python train.py --d_shared_expert=128 --hidden_act="swiglu" --moe_layers=[1, 2, 3, 4, 5, 6, 7] --router_score="sigmoid" --normalize_top_k=true --balance_bias=false --learning_rate=0.00284 --beta1=0.95 --beta2=0.99 --max_grad_norm=1.0 --max_seq_len=1024 --dataset="wikipedia_en"
Below are experts of layer 5 (counted from 0) of a mixture-of-experts language model. Rows are named down (a neuron's output weights, with its number) and show model dimensions 160-239. Each number is 500 + 25 x the weight over its row's rms, rounded and kept within 0 to 999. Numbers have three digits each.
Before each expert's rows: a language model's description of what the expert responds to. This comes from a sample of Wikipedia text that the model never trained on.

# expert 7
Institutional and directional words. Words naming positions, directions or institution parts inside titles, such as High Commissioner, Department, southwest, School, top.
down0:485496511493522511544509543516504525511503491476518482449522548533557542479525504540457493529515516464527474518515496462489462506482516500481491511529483475518538506541483534440459475492524497464427496504493505482454515541494533531494514544
down1:505492477525489542509506472466523537496504497555472526489512482505488490473515499439511485455499486489516481505511486507446525522497476473463508446480495516494520469488495503558471508511541551500556473496518466475490472505497541515523525486
down2:517484544504504463515489538507483520500520507510494523507524484452496530514501475483465458550531490529496500449525536504506497491472475467459493487503535482510489517482478485519575493450502452506538502489443491502487482494514492515495521488
down3:508500505479495522484500489445486514477517468501519515511489514476456511482492465532518546467539486451505475444497495512525475444516491493496545500501511520541466470500503494456485521472481456452471521499494520456528551542492534488481510511
down4:483498557492500516487527486492529477499465493502468538481488484533483502500549507547528555501534510455514488470562478536491463487502471443504464476468502496508484483499487493494521473517477513497481522478461512468514503473506460517494478500
down5:453528454508482496475434514491516476497485501507476527494502481532509486492543498520463502475468532508518509474492476505514469482460500493522505477520464489538480490525477471484472487525453494499517469482525558530425485504496486492522458484
down6:500518454492520528524473525494509541476511516510507470515498506496498510523487489498482518463495529495527512491511517508493486511512508472510461515519528505479480513507503517479511505501498477518479466470511531480509500496466478509529533499
down7:513524504496505507462504496495558511484508473446502542494468524458526456490455519465473513510503512538531515520500459554548490435535505507502458506488467489475462507542507533475508524540468488501532517498463515515515534499543484553468515507
down8:490536487484537511458495439502497456505482490478499468503452499508500495488489544535495464448461485488498517474487522478477517532501536438488497510457502496521495521508527523500480470495479514516480522488517504467495546503481450500518484487
down9:484494469502510501504476488493486480500509490496531496536501460533470501484453502537466458536508497460482453557512507483502473497473481479516511499528501497505505496508487486481514467519548445492502491481539490492486466458476529523500501510
down10:498475464512504556501494531533506526520459494529498493489540532481506483452500451491495456521518532490503491488501472522510497479464512482494504539493561517501505533487489454470480481539515485490506479474496493495523515518504488504540464476
down11:476472547466537513466496453519458486518531522523527502500529489533508496498489534549474514489508548488507516477506468499535485484485471484530501500496544487456512500489519505470486492517546547513483497510497505488476485512511523491548555555
down12:498537490541551525505502534527436494531489521514501508509515473513507472506465443494547523538507509475464488508495455456546493502485500466502493481463525517501511516532540529510489506485504500535466512504484512515521479501509509527510502490
down13:455461525532505515507495488534501527478512525511533469513479517514526496514533506442555487465487512518484480535498518504526486497501507475498511518478532489527492506481548523468479475445492492504472483514501456497499526480509505538541482504
down14:494492521473580494502539504552490504466508459500528522503524530503523531544488506465524516501470507508515491462499483491526477470538483483503501483551483517573478454470486480518470521512539451496490476501469533495500514503518488508515481495
down15:521501490446515530507468500482464502496495499491526548490489513518490562502490479496510526507513518531543495494524462533480554521502530513504524473472496506481517452495515483473523542501534474523552504450515494490506494532461491528526511505
down16:489509522511507487508510449465519579484495470521519490471500558483498526499551517467516507513539460524492503467498516498471551517485517505513537517487499497525510521492508455541541484531459484531475505506481509517456496512507487496504460523
down17:459493472518474514530479512467507502499503479477500521465496521496505496464569524497519528495532509495469482493534527471436533512507464527524511511499488515508512513523487491488498508489489502544510483535504489545510463503518489530516478513
down18:525529458490473559486470507496519517508532461473493483521517540502514494522505538522492524520525515522479542507518496499487500517532480492512489490525517485496500476517529452495457500470476514480496505492508504479479474496461530511495472535
down19:491495461494463468503487474500511524494472469511454488504465502521543519535503485484499495495509499471505538483481427519459434517509555489489525547466509512521442539510553488481490472471490507492534481517488500550511498493496467500470508496
down20:553464502512493517499489496535486517516467484495491527466491528561454524489501486490518527502551540485493550503530515496537523529500484511486536513516510533473498514501507526525464509470480523518489496517483496485476521501504504504496465510
down21:481537485517485520488489512527527487541519484449503488486484456476524517506523506475504476485444543514484527545478494506511520503514484511448537513458474501493541515486446506502532485511477511481502506522526526511491506517538526505480498482
down22:491534493520506540505483476533525529489508492481539522515486482504494516511501489514439531486448470510527523514498509482500525485490474480452509463513481499534520483457503485519518502521523509540498535533494488491501441495524516469472484505
down23:502525501449455479503506495524500489507524483521495483481533496485498467470423444504501476488524500529497493530523518502474492467481533554483481491489522523446508529475547532485502560547491490505487468482501502505488535481495482514532516470
down24:469469491533506460479536486480561523471469500515507500505484489517470521479503464526524541475457507492498513513563527516517475495497502488476541518464487549534477510505516479571515494492520485447488501501464527455465482529505532489505469514
down25:470540508490491488524507532531487540504514524537535512512507496506471478487494516523482491495491492505494510511474494514499510460471471492469504499521527477525451503519501456506477469483443498542525462537487507491519481509477482487462468486
down26:519467480492521548509540475487506521520502423487498493480491487511526541507484478482502471548529486526513513466521503523522522477510550472505496496505480509486497491492504479471491513464500455507477485500497490529501546504526473536530534529
down27:511501465520475504496488535479493488529440538456537468491466517496458515486519512477503466504528490525523516500527506536494520491528503500464457507475526482534493446536501490518480464471467540491490474479515470515477514505520516501516471482
down28:472509503492513502511500548526558505494481515522524530471543501492513474558487493539545478471507506485493530481492487525489496530477477526478488506525508493516507555479485475503487492474519519492529537521477493494488495521489477491496447486
down29:520496515495476512539492489483475485510493478534484493501484500478471464516528506478476535503494511513492486482484482514474495462498524467500461462561556542490483499551535523479524476482490497488499517519533519507493478533464493504499475553
down30:477478472487527512536537477523433497525500517467489535507503524524492519510507483501504470497502491439527496492484500501512447540453517521496489507546521503576476508454515544502457512521529529493453494485515491512518507521514495524490496528
down31:508448498472484451506503492527486448463490515523528474477510478534501557525512468479537505507506484451493523509512479490518513495478478471527516512489523498498467480495529559515477501504509513487530466470535508504518539525514462479501505527
down32:523477457471480462474514493525430507501510501487522481471508487537497491497490529464458544531487512479485524541479539519504487504473492521522502498510459516500515507524513492512462526510546523507507508537470493444505491496507526494486463491
down33:510518517569523487486499510518545471512466526483469509518455533491483500501509526545477516546531477506522516470504479510536518490496467497517494548495510508496491490463494531526520507516522452492507507503449523479486503487510529480497506488
down34:492487480493480474527492480557467488472461509505523486523512499519526518517471490507534498530515483521522527511502495494455480487515512524502509476523502475513463493455509484489499473508517502524507503517507456484509516438473545452490448538
down35:518456464525520477469526455494485509479509507517521458492510480484538494492492454465476517469517496488465517575537543439507486516501547462493494466449525536495549462509522505523502485502506473472502486539503517474518486491525468512501510471
down36:492480519476475509508513535522492481528501499547501534488513487493491481484477467512485513507501507512538445505482500486471494483512521515510522513514538508492505560532440498491482487515517503552498498482481516492495509460531513479503515474
down37:544482552495478457486529509482512500494508511476533516491508477506516530517511491521547485496537520469490516490510532496491521442470442506512502525504445532493499545534496527528476514487455505507487496545525498465493469489498511499492462522
down38:495483482497509517497495533520486525464480506502539481498514500483484492490489511545491506563504482534481483523484554517455477502536526505499495509518485495546474485547485484533480521520507550475504471462518496481515503467512520513486452479
down39:466495539519500516519508495518496487505525510491491543544486493543487486505492454466483482465496476488505525489455529477487512484496479487461495542505527482503485501466538491521480495511547494496530511516472464476516514507486482469504504493
down40:510474466488468493530504500515475478499481466501498466480479472534512474455527471531522486519477467479490494532466521490481482485515487491527525463550490484508484486468530525514468500500511473511490525476605495489493524520513540544506487512
down41:510484508505487472475450470523530483494487478451517472517484512501514491460469504503552507499519508495502497476478483437518476494467492495500453497503504487489481500457533504513488527475503489507527536495488452575479502449504470479535522493
down42:531504447464469508516516468503472546449519518529536534485524542477523512504489526483524490558502492541517484478450466474486479483489500504548492446504500496501524502485503515546469517492488452507500500526513503545488517492541535503501489459
down43:499454541533462511508467551516482508469467511489528499487504493497500536510525454498482487502500517501495512477509488466487497517517484546541541477487469507506466450527484471479505529523493541526496546497514494484502452500503484465469447492
down44:527499501472515518503482506529455499488479484509493491520505450488466502476521470528490481478518475474471468509485493481551501460483516462501512552527473544509502489513488518546505463537513472484518541463492518456483476503508458483500489520
down45:506533511476487488505482474497544484492512458481518485532484513480494533522484445462534465509523495479451528473504499469471493545508475505450528443498449499482500522493505524518518475471514516502512469529470527474498511495502458498528514514
down46:572518527443499507519507456491546520513507488514530547540458493551537450508507482508522489554506491537530545515494490521517489498523516542477514495497507521482520507471477469492517480507488510493511468457502462521493502494509521465552487509
down47:516514542519483508467471532495494483488464457486497508491515496499507566536511516492479507535551512508515535485493501548534475491433481507508565524499505473489497474538550468508524483477508483520491505497515477546517504513492505480521530490
down48:448515512480458485491480483509506526463540523507489537512522503489485468537521487529511484478494527480499464506515451476469535537454476525492466468538447504445464547520502473498520487524469483532482542501507496478505521482499495516551498508
down49:526454486494508466506475540514495478487480536521506507534506510527484476516501437512473502476482532499508463560481492526511490470493501534529513458504513517473498455515505526478510452499474490484489526500520455482536520564474508493551513494
down50:474528492523501492511483511500508483533517486493516502531505489511537478484498527540536507509530478493505455479539454517526497486453504563520490516504536484467471501515494476494459505467464500580479527530477525522527487485478516485501527485
down51:505499504502508512501528474490531493543487491504476514502495534533510516522491451462479514525551489474505543497511513484549504513550515524511529477536586506552521509514510493512480510486504455530521531549484484503515514509495548531490496458
down52:497472489513509471530507488531487527495475511501555505515540531531528494503531514521534494484452518506515470505510525499484486478519524486471534468502511492459497512491488491516535535487550484510520498539498461497522489486436536518503532508
down53:527474534462534527547500510493483438500486525491488478481505484474467522536502499500544506491535508506484507467508524512473515532457503519516493546510480480501521523522490539508517510541511467503502492485512526461493494494459528483499484506
down54:484483509509502478538489483513493532542550511509500471512490500490479481507512530494470480533527543497534444529476477487447492519532515486501494451515490512498530476481513518477490497518539482528476495507552492509523483521536502468502530472
down55:494537494527522502490466461502526503536498486508527509526506482480525495523477498550482463511491514495496510496497476468524548486516485519488468463460465470484514477499496558518509524523518515487473507455484543502488499518517535505526492477
down56:495493512537501479506524551535484502473529466442511498501491504517517499500501480434525486449500456511530525543470530525468513489461523494513479521540483492547549518519508498462485535409501512506468470529495491478496508476505485451503465466
down57:516531515510444543521490521501523503530530506520500529456480473514516507493543564460487495493466468491489522476516494526505525500438507523466524483535521462478503490512511494478525500576499526468493490495503506540532488524451483480520510500
down58:492493448482535521501527489455544506466531528495491529465479554438481460508456510501470477505540489512524461510522509569528455525505516494491525489515503515517479529483472471491488472491460491489482483498505527477500522469497503435564519488
down59:490518441513478510526424550529544501508545494469444534463484508482535475522542521561492469524454510484502539515510513474475503516535475507496495506505494501503544512506519514523488505526495533501514506512486492469519473568497532488507516496
down60:535541509460498502455444446506487522493490493478530511498496512498455479549471497475483515460501466574439544485475524533513474476519520501514503512505555513524503526491514541478465517485485489501461474525529516488551538482512481501477473515
down61:518534490521494514479501491520482485481535486477582554487506501450508504527506478503499504485485507489468510505552508513544507510477479544483500532524507472548518509476498515495530481478474535449507484521466528545526478489483460519467461478
down62:483540511489476501477499525473507505492471486529524509487526485537460503509467510487513502496508529520484452471488493465488489501474500467473497493549500537461484445531496534494514457462517518487505480523463496521563551484458478508547495506
down63:504524489497496495535500496487526526469511516460447463452525507473467510424500502497566468457519538473526519439502465481528504503505499506532514504534461520465494548519519483517524460493523494495536472501485496495528500490482497520532467485

# expert 9
Career and naming verbs. Past-tense verbs in biographies, usually after he or was, such as became, named, appointed, wrote, returned; also as and of.
down0:505547494559485510499491469486507500531513468500521457512505514502521540459538512516520531517512513491505503474563519480500487533469481442521464480513486483469500513532478521499482520462515509476534532496511495479487501515495490513500529523
down1:505515527520533505467470492521464541511487521506498492540539440498492478531479501488501520527522552532507533489496539511497481527488471546533433486532493506492522515506481493484502488478468487488479492503515518527468481461521478449480479512
down2:501488511480509484527498481512511474522500514490511515464496527446501468541477496493486507511500492502481528491464518478479457503495491519490508510505525490507498468509522516525536477528500493532541473538483524474540480464513499539491554488
down3:525477540490501483493535504483483503509516542470507491507486476455458491505485477493513555480520519527493527513460451518454512460458516522519554478495488480542480475488488469492494505520505556527478524478522513492475470520529468491483510452
down4:480492508511500479516496525503531484573521504506529509492487481444502476535517495489560470513517499541536534509508525459546529522504457484516541473484507476497502466507501493504546500474458536475506499524505506511508465495512469527493459459
down5:482462521471493498519496487490490490512501499469530519467538476447519517500527527490474527523495465538521484464535493568495488464512507471469512471501508491498534540520508517500475501518522532461539513515437488463557477449486494495494524485
down6:498457506480485473487527521463470515526505454482473551502493547482498533513530498462498505504528508487462421478518515478522504467532492506515494523526512489522545499485476512511462532489466484479521556483504511474503514503473481486512517489
down7:485480501478535508496494499507495558482488525484484452527518489539516504501503480523505505522509519539524509542494501475503508537497501519469506521514494501474512468500450504524471490508520517429531512490544552476491453504500494503470536481
down8:510469518536510525528490510501514467492499488489492486526526496500538470498477575493480515516451530453506507485528484508471515463523512466505523474488495530469513532529470521473502516539478476488510511501500471519501521512548525456505478547
down9:485483476500513445527499491488501531466496492471496485509492491512504529519561499524438497538475500493475511464515478517488509468524475487469513533530537516507509485534496470520472524468504507553500492491487485490503531507435514508503481519
down10:518435535495495481543503508548519491497518523507478503471499539513523546496488458513531477487439505488527502471503481467486455473487498499503531542471544517537464544452516498517486478522524466525495436479511491512455508495522471500456510504
down11:533501489486458526484452520568505495492498515482494500484530479478503459498482515504502533526468486479486497510488472442511447449513538459533509497486529484520485505483505512482502475518509521490554524485498506477511482474518491486464535507
down12:488546499514438497497498467464467487505487498476493510534478474495500508512508515498505496469500498486531501559490527510539524527542497482491520488462561501444509455490470541493495526510512477545486467488461503492504506538492485519493544472
down13:471489406508548463492496513543503485547495523513497484515520483538492528486514476476546525491482493548519505495526526464498517492541484499515500478529449517512513495530489513500521505536509479446478493509479484504462485510509521530477533506
down14:489493470532492446509488497506479441493520475529506473480489499495501499514532494540527443493505519469485452517485475485480507533473525544492485510480518484491506533462496511546487456497510428533503485483450490486510475522506469509508514515
down15:441514509525514489513521517504558516513492486489449529527479532507492484497418477504504448539459531498513503522521472498531524480480494476499469488495480520522515475503558475524519488501534472509498525497512494502482465547465522501492471514
down16:498511521488527509508505489505534519466506474520500499488551442526466490525455483510491502473479491519526498507524505528470458486475449541484493518517521521520525517469514440496551518510481536492485460534491487505446494469500520531526474505
down17:508500475516518504491498502525499492486511528485485490459463481494513473511506476504485498516528484458466447565483515488507473498476504484511505518530473492482515494467512492511506497495518471507455452515523499503510540516555492564489511509
down18:497501516474480483517517474494488526493499500514504505507523508517555497491473463510484526508518506480503498503505503478502498486485511566521521497513453469517499501489484479456516501485508520464527485513537561503520485485492446476477521512
down19:513481535521517511524523467535511498477509482502484473460510506517489484478539560579532505508489522503469503467494457521490429474485526513487510513463521494509476517472491518511495486554500483510505527487529466468519486488476498498487485497
down20:509505514465483508534516493509502517480515477505511481499504496466473516500551443502479515530487499521491480471490507536471477445500505463537499502509498536444454489520519548507472508530535456497527489499484442481486496457491500492469494514
down21:510493490511510498458519527479462504524492502473504446501470503490474515475515503497526493507469489444482524546499497483502550542472535553517530504501474492519493515489481521520518500503504504493468511495467505460501534488480518537478534538
down22:470500518511546507509533505504502457518478535488477509515474500534484554507520477503523470444475524479467518500465515473464533524491552517469465467523506491492501480501483483483490503481507483500447449463482499465516498513481502495482504448
down23:463476474498480540497475492506520476456467512451466496522443516495545497531467456546523504515540512529505521493489511523522495498537470520515505506519449482467486440479474496491485497455475510479538512490477496465491492479489483530517506499
down24:537457556539542474513514532473452488548473513500469521492511488559504554513507486463495509477534524498476517472524487507440490449499493458462485510500485528475499482511501525525475503495524497455518547484503502509483491523466469473483516502
down25:494489504555486461488461533524476483490460450494528524430501474500489560516532497506492495474502537511522470530499494496518489506478493468495494504478491507517502530544534497535507496461545516451527547494523537467510485473502540473544497506
down26:507513480509482534529510506494511474523562506475529577466490488561508503503499431519465479481453526465504502526499460499514533514496512491521492470483466471515516518468485527518477533494497498509479503520513470514508518485458490462540439457
down27:446508489494518547479498507499483464527517539505442501533458495490508524478484525506460551473505527525500488435508508506485500518527498507514503495527496509482483493537510529536448487461516502478520572496521507502513513517503487503502518541
down28:518515521484500458476471478487475480487517454489471487517541459484509524502483518494480526499507475499541495520517510511500515559502518547519501465512505500531512509502488470463543510499502459478502504433454483490473486508513483485543493519
down29:510559492466532497498486479456480488507480501501489504498503513530476485487529441512512498524501492516496554545510511479480482444523514449516524492506478501482450455525504522464518509507526505492528443491478484509482483485494513512485561491
down30:476484475482513532538510509493488497443535502493451496495488503503535501490493484523486486505540491490499462464479511496499464494529485466501502483464496500496536476528487518491474497429492481506520469532474463493467489501501448468485542489
down31:509511502464461493508517512487490427509462534477497495490519485503499463549542532510490498479511465487508526494500490566530518505451509527492507501503472466521497496508504494484499492428445515526521477524504542469491506486513439466497506533
down32:495495499487495493515460452495468501480461501524465507503517496539528536463485506453511540501547475486458447495541542552511476449524502512486504496507549507512509485463477502513532519495524507474488499497515489509500515490516466498475521497
down33:507498491471502540531518515519461547514475505451501513469481504469494495471475503451529519533496527518485525474496513461495467503499518490479502496514501517506506488520500481471478516527502549492517450503486527472547515506493496501485518504
down34:501517492450465519452512472497473499454503470496532501541478470520523500501518480510492511498515497524518471488504550504470498520486519501509476498564491484440515492460474522461477501498476472498502492511520488504502499462487440532483477489
down35:523459521524540523517481486459498510509514480541494495529500509528489516496522514453434486529478484491493493494480492448483439524491519559531513494523486514460451479506494541522524495459514487510470518506513454529497467501536492497492513451
down36:515565484477469473496496491475461542465476517471523479516506568492478538483473512511479479498485522476496521477500499504525472470527462507492514493496515483509502512507499519501508473515521488465556491522503539514557490482508458491499464520
down37:523467524483530522445501515499491516512501488485511479510518470460506460496497530498476483488475518494499452463528500486521482504483452563510531511502494457489529498514502468510465510514483511530453499474543532445508543465498506534538517510
down38:490510527510472516543513484449514471509474517509504522500430496508548501517489504503512468519569511544489479501496495545515532517517482476516486493495523475499488495528480491496520497523540508523506512509520474494500486527504538504427444535
down39:507501521489496504525494521498522520497520533490434502481454502481512522520529523526515473504508517535474491470461521451489549461497500471500500512493520508469437504526503516508480508490497481481442534447528477506518507526484499479502524528
down40:491522475505483500487490501492472500532518502522468493537459550501506541480493473531476462496491542522498515495498505483530491490482494499492483490488491537536484468483517487506498548508508499515477559472551490499516520515472460547531434513
down41:542522514522498508488512497503538475500495464503504516490542473536495500542521478487524496491497530493471467512449469514519478518465492494509475473459457472476490494490437508493494511528540520464496500470481459538463503444492461482522470485
down42:534455474505495508508501467474511474462500546527500493500493545491487553501477502477544471488530522476512485487480508528508471506513512505507506497509582468500456529507520555507509547490513471525493547464491529532532476509500511518527514503
down43:490453473512491481516529471537552469513532529478489461497497527464565476476493532519529473515531531466478486469504468500472489502490511447533520499460506508498534484523505464491544539492507510495500485485510499509492547479502484488511521533
down44:508490515485511469494466535503512477478549481547555463515509511491518497496454491495535499541551473552459531519478506489515497531497504460493483478480533487455459480483469496462559502453537485508512507503525467498476495484526487478510517475
down45:494503483490485480504509511494478493487520492492492482490505486515500497488537515493495517511489513466517489488496508520514439474488489494484558467496495512461530473553490474472483527490477461493512518487524495476473497517484533490508519511
down46:533458492520503505512514494535541516507514473481495506516509493464506527532503461546527509488488475460525484559491524531512522481526518530466513486526479465510560504530475519475488500476531516509493530521511527493508473486515554491514498492
down47:520527461487473506501499466533488545502483507503537439485501509488471449485474461548506538488494550495533469540494488507526501513541506428497513526475528493509501521474533547533514486466472503500527452494529561462484501513496473507524474496
down48:508510536492521484539520562481483521488516501501524547439492500487512514539523516568487450475477510502488471493491484470484499495481491529470534491539485520509486541498493485472497475527526482527476502447506490545507518480508557525450489499
down49:510497543521497495455518501479498467492486535481536502478483492471479486551545499535484533507502497447513445520490464523481512489464558513485532512537489516525512511468515499534506566481471484502485489452505511512519479465547534527460512480
down50:472503519536495520519494520480487475512505479555519520498492478496500474461483515505468518520503494513464502477492470491472466446519518518509487532479509546529492523480498467486521534512522527487510484473512498530534512455505499454495486428
down51:501510539477512544490503490579492541491496487493542527521553471499509532530501478455517546505462522470500510504518477512519488499483534512502441497491466523519495473527537477475524450511492529522499503491453537514475516479506479491497499515
down52:517543516476473511481506472505508551467517507521542480513480480489533571480488549504471518487479543518500470487534517449516482506495486496513489447494514512504503506483516513519514491551503520495496509502496505508506555495532513515502511504
down53:503465481488503511478485521491460467463512495526492454499499507512473473537491512450453535522515500479487523493446486461484487499484462518494528499527495494509478487483534501505513476493532469464496471512492498474495502461501481529486502510
down54:489501479501526472499432489494473515506496489459504484472515481498549507469478517505520515509521552519418544512505565497465468504489473526499472517488483527518465525495537528493529464535504508495476525507527484512475520502557493490570491481
down55:512534496484488530549504505529475465504524519497483503534510533489494533524487468540488539475499502543558491504475500447528571528503478467538547467466471494549501489482525510547477537553542526455500497547521530470497450493521516481498512497
down56:481518483497505514525530473517524518491479496521486500480528497495526501478542506468491477486512458493493516502510533506461484488531502507509481510485511491492507488455514502516510473461520471523495497522484512478544532512522526513521558472
down57:519515506499528463527521494474471465492521515500529528494480541503527533534480453555451523549467498521464496466479489529496517514491516519478464481470450472489494500484489502495541516464463521504481520544499490526495469529547458517553517536
down58:530523497486512506509518460495537523483447494451498519482480529469480499551535527517502524522521528461492514547549524463500522493498482489505464504503479511531515458466541514472521508497472506504451515470522498513452475482513504506479478479
down59:465501492514528510477460497518498497442519470516530517515505498455492491509493502561502541501545479517510469469504513482503485525485531486509476472487485473511544477538451487447456516512494526482538527477484486500460511489494514479507515470
down60:494482548551511507499485536501488485466510492523506499502557527461501523449512517479488475451546465541508509492496500489532482522467480470468516507485505490497554457493531527542507492465490502553488468528494515469539520488483521474494501506
down61:516469518509468525475516484486492477460459524508514506500543489502491510514454463492524534464471501489537453510477460515476484505486541517507486500503509505531526541535527461490499504489496501506495481457490464448497532477565480472449530496
down62:491486492493457528519519557466479503480471508497522487509495508515474509524500475519512484545523513541512480476488493493527515493516481480486503528461533463474498509522521554559536458496536506507544513508488507433514511545578469503523482535
down63:492489480509516493447540502504495519509493486508550502516474537465458530524491470518470529479481484516494493495509537459506504504535462487511537505477499534455502514516548507475482476488480471449490493491476531505523485477549490491475502479